config = dict(
    router_bias=True,
    init_std_router=0.0362,
    num_attention_heads=2,
)
Below are experts of layer 4 (counted from 0) of a mixture-of-experts language model. Rows are named gate (a neuron's input weights, with its number), up (a neuron's input weights, with its number) and show model dimensions 0-127. Each number is 128 + 32 x the weight over its row's rms, rounded and kept within 0 to 255. Numbers have three digits each.
Before each expert's rows: a language model's description of what the expert responds to. This comes from a sample of Wikipedia text that the model never trained on.

# expert 2
It responds to: Head nouns of named organizations, places and works after the or of the, such as City, County, album, season, League.
gate1:147141109150136131131159143132159093058101089109112135174126151157076160117164144151144147106148120171183119186132043127120153107107135143137079136139133125136133141178129182132133067173091143154137159132141110063125068130138179080108154110156150118100084114167117160183083131163155059144089134155098102164158170152106149156145159177056194075172076101110153167125101096113136167162116
up1:118149131145109120119103078094109094143103126165130112140134100135162129147111140147124103107134128174111156094181067139160150148168131101086117083137131106236159176158121092201180156129154189157181100169178132137093131150165080182161137152132137125106092131096164112185164174116129142072138181125150134086181169161090139153162185098173143151096090141160123154119181109165169150097149
gate2:133093143155089115161097071088073132126104098108131109130136157171099116111066155112090148078115155133156073160095107118125143121146106146141110231114107174168116135134143133159121089187136116174171130114150106148113155135158079091106152073121176068102157065163056098106092087170156100145059131123185137083094112119132125159157152125105149104167117112111167104119142065120170167123079
up2:223145141144179168141177110122111142154088115112138149132149103167145167106130094113140087077091121157123110163050089154141160099174145081169150180146163179139181184085118151120145103127107150118173159102081127115145122171119091100163139111128155140134120140088054142114106045161081116144157158095095108118107137104089142138205103179167135127100149136148164183115141160123068134107112
gate3:112158145177086107100098125129164088094119160066215160107115149106163144154147099167125127162141163112129097107155122118159122168142098116168109106137171187158143161108091117121088079182152161111184122137142155184124128095125117147091106168103063132145102122116133128156120141133104176174121098094179137144153117165105133091054197054067103126147102112114130102133156123172195113168199
up3:135086067143160111190099162116063092109174113124160126098095105155154116088125156143175121123143120193121079178179127118151085094135127114162134113163145098168132231090153174096146101149149169194186114083155166105117124122123140114134163099108141072141193181161133061101115141117172117124107172132079121111156114179162082129131127167123137126147064123147143140102161107173120130161123
gate4:098192177171094067087168145106082140108151146126154141075106156130147151141155195057101151150115172097105107153123119131098135151154075109164084078121128128154111099106152098080174168100118053121112180077114134073138084123145182142147122115217124108119105144137144093078121146119152101094099147111075084094122105095138120114093109139143140143133145166089107121185182090126161101152080
up4:161114114135135102169075130147147105149115174106115156164072120171160091090120140142065118180118126157126070123105148126152116138139198134125130164105097096041121136081140125142124118144172138181123086116083093156143132148104127123090127091132105075095067164153135164152132164033114153090142076151147141072090124106162104129122213137059136151113109151058133143116145110185108108170150
gate5:105157109110136169113155086109112134154172094113176172168198207141094111127144113125158165104140128132166104132105164148161133129100140116128125175129156133098114070102180147132091151108162146076147154107101165037133058200130153100130067111056119106105052114149113125098114129092138160180143122126155104156118103188054081133130119095136068117180131159151089138135147151146135115140137
up5:107153136155094140110113131123145110147132139112105145128097179136135137209160144164120144135171127154108095105123115110152142156171121090122114141147169093129115146157104107136115150096086127110131133109081098099138169175176106086130086160121151093105104136119116075162084061104128134091117209064217123134072089144070072072135146103130155047118122098082119140171183112111156075094054
gate6:098134078134151149141079074147140178119099097190180102061141183094121152076064112150110181146163156086098212141114130105129112145140108093074078130152107069149113087121115131154160175116185082113151114123138170098118113145143170131122115137109137104087096118171142127116187182100109171141118111160137083137092141166129133117073112109129062171155111116133091051102124174135137161140102
up6:064118131117118106065111108117119137079117092092131113143118171162156167145120175115135089114147136149137200103098103151110125138160157105161109122130084069067196122168147077127154120137087116092201103145174149169163165092190161177140067179135153076094098186114089117114101148105153116081131164120123085112114139103108098158201119108127095116129091111092178139165119124134085116190136
gate7:126160157111126141127073103153161113147139134105102096122124121110186130131131166134092120153157175089093104102159135128160143199131096170063158075130114087125113134109132176136130116173133162145094079164106119116149159102102133184172057152072093137147097136056158092122164112164153185098061160139171135155072070148123207158085123182096075122091100148128154154153107165137152150135102
up7:140140185138117130158186142217104128113152091127103113135150118080117105175115121173155085033123143149079112179144149151139150141120148067143150123126068112094045128111165194140162105130149145113144125139143142104133130093146142084155126118154146132113153131128098137142045102156131144183142135105117175141118103180128131107162149154165182139069170144190141181123146110115072158123047
gate8:169171134126174100159118128089114106168077134131177103044177156164076105105116097188071172217080211129121148103104165128136151196142156157132129141083107154153081145155117152123096136110063097138081187127094158122131064134128144098167105141150153109111142151089158128167123121127158054109160143177124136167125118106149144106158140098101135120169140159127096106130121167141134156089143
up8:216141097172091136127148159103163104116117093173138139135114155118110155109140146149127097109091111162157111122171136122119150133190055123149140120096148113106081121151133049198086116174076118153027146087094154116154124124084078137097138161099105108128141096163114154119139085120159089156099107071115151105101061128139188085146163063144174107101124132082172177104141117151114147132107
gate9:135136140129135057078152137156114096134137156085186173108039191133092165165130183105106177118103139110126146157131170174168091115134149081117155125138115103129129157106149175132141070167120078141155140116086083121152163105171091094091097066131143141128159071186137087118142112154067076139119131165091134176087116082144125091115174210099139164134137142112136135135144115080122132085165
up9:147160096149076123146166114148152154133111124137105113109097066135136184084137092132134132121138151068090157141150091118142104159094151166108155177151092069150061124131158162127071134079137108148116121178061073109181126107185195099121103157131146144068123133131129195140148136203118120157122106087163151164169092088147086163150132119142153104087129139125194072057137142148152153095110
gate10:123131087141198162138095115149076185133145137143107099131129142112167199147203152134102112100122166132110134098178141127120127076062140128147106087081160146132106126133126129096108151115130075085111174125106144105112089127157104133153146107178165122149148127168201133105131115208101142146132117162080200221126088109160146088117101183126163094202077081103124132154143135121084132161145
up10:168142103110108142149102149178105085137077105131128135116134147025126122135142133137111136188130088058140141112132105149115133143085097096110072113130185173110090114161105101137133097179159086133095167116119132126136188148140102110144097107153135143151183124138031134141104161159156133165137116186106134123147146103188157128083103129114073167164180098127207149100140160112198059146151
gate11:136152156139098126104095142146137157126105138204160130102113186110142081123116100132110138109106122098097106141099165115102145157151110155107077100141125157108139127119157081128106068124150135095151110095135069104129064138167174157076134169162100025051077115147096206093160127157135131163190125086156118077089149164181131139096147104093103132089180102079141105111098167158156146148085
up11:109129141117048104127179086133121120059096100126114175122148118103069095149114144151116169183090101074107120131106179151176089170142141095102140096117135105100122188176175094169137087104117102110110146130168126094150164172103180135117115048111105054167130165120137144125118146158083135128096143168095059152072169134127129168140143155119069164143170108168155151125093130088133180146092
gate12:078127186141115107099110105109174097123033160130114145055145120092151113132077172218135163140125131136169139088179165094125101125195117129156089075110084107192149103110062131139137107108152087158179132115123114117178169108113186146081146135113106177122087137099138102101107131161133106112164133136148103173054137126079095112118119076100104115159125137123121162143144161136148151066106
up12:108117158098125174124165090082148152120184187102115093149106068166148151109134094156142125112122120201103139096141146042139111181116124167167154154160150140090128166110160123159140147164127138088123117146072141135129115097097132204066137129134098125169134200074189137150100038129123171132143118108176119145146108163147115202136102111159139135059101155142105110162122166150084160109131
gate13:127093102194179086147055119150129120178144089131080199127103112110108076140105110137153140107120152160162148103136120153159107093129151114094091149124106184194141108180075101173130136101118119073126118110153111087055075081099111101177142134109087174132081129107178133116170141137178156155140142164112196159116140134114139163045154151147129132125101182116127125158124062158149088122161
up13:140116094110172163138171119152121103168177121142131137083085173174067095140101100176095165077159159137096134137099125125114145129154100147090116149134157185125186110128129104128168108076128116154103129129178124126109107140146111113130108192155057083150157115132173143131122110169109097062103130096106132126180130129068197133088080201167135094140044143117149173073209134130156122116124
gate14:113125144079116130030065084180172130132125152114123100118100197123144094153207133121189170088114132140095159110124131140112127154135124132197146109105081131185118111109139150150138151110141190154119088149133111136111095088159177160159159138146099184085137111120167175171108184118115157114092077113188181134138122122166139114143134131073209133075125096125116090183099099142116118119105
up14:144097117143133147128124124121090128134098112173121146089088103132152111085123083195149136125111127152116152110153102081142077125164142135096168142203132186141133156183180162179130117071150152145126126162097151103114065163184145175078116163084158087116122213079153163178172164146131120123155145110134128181140137146167112192123090073166114096062128132170111117104140127155193119095173
gate15:147153168204170128138135099101128093141155166140071128103152143099099116121147174087107115076153161085121221119128085142126130115140115126116093071130153079123147099114122125080149187093082167132127074142158093175083092128192087121149167173123123121188103094136093138110112148152106104085161137049109119118169158150123169108170107206122146089139147140063100179130148139131138127099091
up15:140150085178131128112146164135190152067137100116108123177088176077164065111071087135079125123101145103091131090157115099182112152104081136111116177068071097150118093131134126145114152116163177159150114151130180123142141160109147074155100183087137109110136111129097108170121061156090181118150134137167132120143093076107114129204158109158082084124106168132192110071138144132091132164149
gate16:087087112062119104141125101165161137108138162124173118137093173083103085132159108134166105104143150068119182107153105124126093129061198183116166094041194100152145202103132171105128139147131162188138124151083171156045158126100130078140109098151165182108130103151108128147159115176107116197106143106139130148111116148172130154105165149104100121127167123098140151097143100137125159102090
up16:153113105134155151181178127154117183081138192123181106154106114175111136167088060190144123079123118154148104132103110121115131093141062090101121146160118169102131104130133169147147135120115184091091168155087163104137067127117128137138192121127138111134090167146127126154193068162154090177145121092117209193141158114160103117170169162139158102123163114169166093156178146132135149156182
gate17:148069130139192135121191158168120099139117149123140130111123143099107053154101155129112126135181101110116146194151130119139126100144114093160124153169172162154190140091151105154166126152213171095157133164167156127091116121177120082079144116126130039140099185141159087132120095126131135146205117121104142145108109186093105101123136136149066188149083107144124080144096129156126177103192
up17:198151139177110105179084159153168057137131086187110157119070078136126110140108131160123105133174085112122185109068160091168120104103152140128137154152102143095120136129123144133125156163083153097176118111086111111100133135103161145126169140150107089125164166112096108116162162107142110149147160124108146182134112152065175142156114117137108044185046111084086203107069150140149125163146
gate18:086089150157163130163113115121124134120178084118173122161059139128121094088122171086166105122127095117066132149141152116135133190142156100124130112052115080096150177133144159097146114130122158193106114086095118137173115109162146118109090235155147094162127160100081112145101082141161093103133066158119113149107107163212113155104116166134176069132107167128086105152091084151146136142082
up18:056147107101160178072081128104124141184212168142115151084145170102170099150093128198102092149186170145112114119118112133107168223181113083146083110097118139119188130081170165158147116126094163139177154174147132113119134068118157087122125112114155157144070166122165122125106154120121165121119075134139097070148161099101153175094153093084149107110120162145115160120134156127146140120128
gate19:110089152124146060108078119085067106142146075132114155057175189171097061131128118099104111106106182141132110149089162133137098164060109122119135190124121123162077123099140158153159132130133121125111110119171166183122114093145152098067153139148087158216139115127177119105094180063165102109123104096126137116095152111099127145142153174115096137119140132127131178116163161146110220166146
up19:158098149126125106139051157105139101111121190166125070145162087188161099083144180124130111113122154106078172184166136150135145148150057173137205133155105078112075157153141137153129134120140133173107096149141087126140132105152143171102155095217126115079140125176141126162131074153139120046152192087157104124113094120136110062157130160154168143086106115146134124173137120146095162120106
gate20:117168160117133127113107100094158154110177197121083080176127166176123134181115160107143121088081061134108172126101105186139094091147160141135149163151163144108099141141192070203128143113152159057050084070161158093096141126152133113135119067134137092175145117126137129107135134163127132122126157068135111137074133165092116123111178188134139125132039081114149095143120115123114116133137
up20:137135104124133080155106118098086054135174108115136140085164095139204084074109102152072145143153118177145172154082117119081111121131160133083126163055042121128146135187127161106140149131124118174163135080119107151133096068128139176125208133128184180149127173123098187137119122131181126087113126147112125144134108092136117139152076164176149105115098120152099127172168084126119179160159
gate21:134122135138058092114120064120107111118116177125085140140199141134087104107150141134058138154156113191103080142125096116140118108128110112114057176129172159155124135090133075133090080195087161103099160053100151147133140097116123100184175141153121097146117148185140075175103095170139131112109056161149166112098146161136179090125123049088147137150096168121106155135137091136150122124097
up21:104157148108100168106121120148144138107108079088089145129113129063108143122189150107160132116125148132096091180126166080134150114136099155060107101064068101097146074131135068164159086153168132062124101094132131173118116113153105141114105139088130136146152116155162063113135119123111134110149141135164084153062175135132086125130047110170129156178179155111196173128111055138066156133088
gate22:155107135114112131124168080088149117173095160097103083143100087166145078074141136119163110073194110164114178134149135123129145132071120106094157169144126125086110150111180222163199125145171136086115162109097140117105154164144115105103131120176132137119082094093126114128076083166092161169097128094143092113152116184131173097094137206132142133082169102155151154101105189064112131145115
up22:155111115148122158147123143138144079136134154158124162120112137159086108063146145142105118089171184115106082094142112129112084165162158119090153170131159126044103102051168118158157118110112113118132143081095143166179108181182128094132068108136099029063124146154155072100152140129149140180166120089148104121055133203124170123113103111113092148130105165118093162132121152145120134168078
gate23:127195102100154176114098090084113078188148149155138119167133175085100103148131102109136119093212238100133155119103114129122102073112148095126094129153146106117169117136134165133141116131177168097110177130139136157103137120075124138130128105121108181165111116119176166057120128145126173159167145098103171115135086089139110131114103090108143147132075184150057104207134135166131156095173
up23:147118182099120144102138105113105128132128151161147092119112093167082124130168149129113097151142164178063090128132132154149120152116103149130170135201151137106136133096212132135167136074169122122126061168184147092110124109110150182142118083155129107134181119137135162104161127110084139132171118129212161049102146135125155130118154072158124165046100170106108094137162107162116189096207
gate24:117169137181094113118120091110098097136149142109167135124153190145120124113091166130082147073026177166092089136125166207173126150105069119100093113153079068134126111137165193118137112119142167105147132130164167188092107127136194137106128103127155112105129122129092117125100146112107109111077075159139196171141108176124093160164154092101092145065121116095165130100116152098080097136136
up24:102075136133080140125121124113064147118180109114141150100119137115117155109170175148121065067120147145155126174114166184098150128116117134126082125148155161168137161134100117083135077148091074057122177133139158138114181095119123078137064052114127111146171103151107121126104150163114149071149114180124139104068113143072129158170154171149100144095166049094162118162115173092108154138065
gate25:168143101092139158194139127116142158170103161150110128141198115100090086172150115209120154111134091117165120158042109111170136156137100114112105133184166186110159121178130153131182139138067094120112103089142115144180108110110086121131179092160179127163150124127070117125118142106137121160092123121223136159171136064130140078125139131099115132091151181105145189104136168131144167176119
up25:120194112084127151158177140092127162105065130150176134138111181107118117121109116153161159149142098164153196131070102154159148157133140113154115165157134176097088190072160136129108114112151112065111155126130090091125155114092131109113115084145089125163126083184141080078111151130124091177101080164124119136091147146113094183058088110198151175140111059187115094105178127141122102140102
gate26:129054146086153133134132148140124152065076152057106147142169167138048112163153127167165144143153157151100204102134190141166129132098162087131154151104102181150055122159155164098133121102068112107119092080151086153081113123086093099128185183091147142092101151105169100168116110120139160127105117084137133149137079156163167152146107053167116115113164131114156117096137122145152121157097
up26:137107115154173094139093100162098149134088084154034104118127110106164062127097147131080103070087089164143195107089169134080116131132176109144114098109107146124138112144141197134147092102101084118046097144124130134117059094099091189138165137106174158134147125100155126148151168157110139156172178094135189172174170155109117092107106167129127097120158090158131125124087163165087144141157